From a checkpoint of a small mixture-of-experts model trained on Wikipedia.
Size: 20 layers, vocabulary 27515, 48.8M parameters.
Below are experts of layer 17 (counted from 0) of a mixture-of-experts language model. Rows are named router (the router's row for the expert), gate (a neuron's input weights, with its number), up (a neuron's input weights, with its number), down (a neuron's output weights, with its number) and show model dimensions 0-31. Each number is 128 + 32 x the weight over its row's rms, rounded and kept within 0 to 255. Numbers have three digits each.
Before each expert's rows: "comes before" lists some tokens at least twice as common just after its tokens as in all text. This comes from a sample of Wikipedia text that the model never trained on. Tokens count by the router's weight.

# expert 0
comes before: "\n", "| ", "-", "|", "The", "1"
router:136114112148117110166143078193154076152113170133082145090049123172112122208120105132129159102167
gate0:110144130124069105130100105167115094091138153126108166093079154163117166143082095142149152091130
up0:175128095133135115169150084109162136152158066112120174150095177105134132083079088098103145143119
down0:083060173110124152116127131108152154121152144143113183178101158139113158118166144135110187120112
gate1:181100115156172134172073113124113086077106143146132145124171135150118067129149076130120110119142
up1:092162125161131072125146106120150098065077130135142155141143109072143145100159109105067086147197
down1:111109134126086076165133156150137179173099105143113173154119084137144129136103145100132122111106
gate2:072136109074142082132155134039103106131177127128116161121170154108129146112133123184143114151191
up2:152177113125085045092126173118055119134129107125149102153177122164125156127184128170196096089122
down2:135154110183093091141090109133082124148126108128104136113154155105102121133126149121148139128164
gate3:118109119121113126171091107108159169149094133175152115116139159154074077143137146143197116159140
up3:124230131094153126092122178152167092136138126101080110128083148144170092065151120158146157111055
down3:152157115145061154102143117134141169102090157120112170138139136156114091148120156073110107161086
gate4:163111124082175139115099137142090120130094158145121109129146131069133096128096124137135127085113
up4:123147128156152112132131099146152124100190116086111110100105097129115184175126099039119114105072
down4:167125095113115078131130121110122090139154149161148090102089139158113127151115105142098151053151
gate5:115083119076191114160119174080184100125170100160135160175157098130186130108084112153160123098111
up5:132175076178147088147125099085109103116159105152201132125158150087089160099095129112153148114139
down5:107154127119070131131058145115072089163154183103126137117106111133134103135206103135088134106157

# expert 2
comes before: "\n", ":", ": ", " | ", ")", "="
router:070164143186120140160143110110096137141119123127102176056112106073147060136143124093128102094082
gate0:138160151105123142182120203166142120140106138090125106131181093096089074115151129123118044090109
up0:153116141058082133096143109123110190128147110137134167144128126063172162103080073129109109157164
down0:088212114194114079197165096162143095150112152116122132118098181116107128134128110149099179188172
gate1:093136164141112228173154094128163140117163143156132201145102142126143184174116112147110138101097
up1:096167159129150159174086105136154181122109178162204160119078119175094183154176125141138212087067
down1:136131092122091139136099171105109157210066116150122082159106165103124120156170083131142124088108
gate2:074159173095109128094101111151202141129126121104082172074128146133128139137166154143146099120190
up2:109111106100141119127139120138180147107142125158101063122075108109074083077067096119155130097140
down2:108119192098058100123070089145131113088157148182131163204118165177121141200138151054098132149115
gate3:110124141155164080170137148152141159127113101168076063148134159139155137176191121185141125102135
up3:077102080094128116083149160104111138159078137114068146147125113136088209058091138097145124117144
down3:088132086149176082065089126124085126195133173104113104096126118132131152160124079118145121142097
gate4:142060156130109158117135135145105157175093186166163141171074200083133146170119092136181133164142
up4:178119179106130178115128074138044114137144130169237090152112146106083152151094118106075123145139
down4:167128175132108144109111126134061131151101143135138145142137078161098127141148093112173150158097
gate5:125085097108116133200133117145061114161102103167137094115108147153127140102136129064172112121093
up5:141044091126106136164147193122133105123138140166102113151125141115168149130145118142132132071118
down5:108050144112115156176126147112131122123168153094175136199128127091120086118175151162136079110104

# expert 8
comes before: " |", " | ", "–", ":", " |  |", ") |"
router:136125167111128161128096150174181130109203154204179154112161116088164104173114092115140105161135
gate0:085164162167139173127153137104107198096142138126127086092132122169130183153087125116185101108124
up0:125172086123147108122171101129097136103141178098120123124174108112087122147153145118108106080125
down0:180096165121126119137150060104128100169132084092087139134104134081108109126157154170130119101151
gate1:140120141139237158097109168115080128127126151126084151140190154202166180095121126167130113129135
up1:122123147149171155153185179172068123149154112165094107131133156199146154172118163129149155103145
down1:145098124167078044133126116107164106121107134098145098161139104089078150086154139108157136112119
gate2:105146128073139112169152155096150191111177120164139180153194136153110109145173066151109123058148
up2:150116158164148112108130151135140140152159171117163182134125162141088164143078116132077132150100
down2:180171168142173160137144133140072197108148090121124162099194155100123117223084125125083122121186
gate3:071074188109121139164104170117123100072182124156140112090107134125155102162120134185034162135164
up3:091143141148132111167135167118140090139117107113136156074119114148154112193113144126104148081123
down3:142068098137117114093084148100111114115216154146114109144146151112114176058098119154189138152143
gate4:071067113095209123169103071078104098069129101117139155154148144150144133159124125111122130103144
up4:101170150137125157072131181149179162144093146120142159120099118158102144131102114137156153112085
down4:160106183091140117043132137140090144194155089112157180163133113089141103145082166118165119186166
gate5:115104114058122133123113073104138113138155148166081121156094147113116107135119142142160110166167
up5:150148108130170121136140131151110126109154148101116114107111132178139119114124149101109167111161
down5:083130159135185170164098156103130141078107161199112067158160137088167150156132116091114099112127

# expert 10
comes before: "\n\n", "0", "1", " The", "3", "2"
router:100128107123112132106150101138177136125124213070057140140069132178122120089109079049087110178092
gate0:071116124116124135177139141135140154168130170138160083120090090114154134153157178119055120121096
up0:088136136101133153170110125119166127165115189149150099155104112116119121108126205147109123137146
down0:118114140157081123092135146125188060157107206161096110119204097125183106127117113150150139163090
gate1:146062170164166041122164151117122182122118088105116063189094162123160106179116143150174109141120
up1:076077143165142132106150095120125187116094122138133094162120085152146092130103161175137123179176
down1:086116083110062163139093116106086130121192059113133118101143164138126118081150089173102099175185
gate2:102168126039206130116092182142149109107086171144071117146167130105149176104055150184086134115128
up2:096153124134093164153122105134135166128153150133161181064105119085149045127193120123155108174123
down2:165128064171116150151104089130151131125105117176123129132168157143113132074118134162085131049147
gate3:140160035113103097092090119135187136121158127131124154138152119152098100111082084148116151137185
up3:156073120095149148129129120034127163153147111147102230140150129108088077068062137108152113117122
down3:120111125157102104172144132087111120099056139118115092091125091123166155099131110165159151096137
gate4:059160181137110115120080174165095131092087130100077172109094167148181154113108196146153066154066
up4:175062108154114133147103113117137167153080159104100089145166135043134108110143140105103132114133
down4:126118119179128174093213178120165161107137157160138100117142102093150151093113069108118169092083
gate5:155097157107128165071122179116144092151140173097186169132175134153136151142066160062087140142096
up5:115206126162111160114081096130162072114133144160071143103107121123158154156153169103124134101188
down5:138136149124171113122109120117142159130115151144192096072140151151143135118084190138130059119108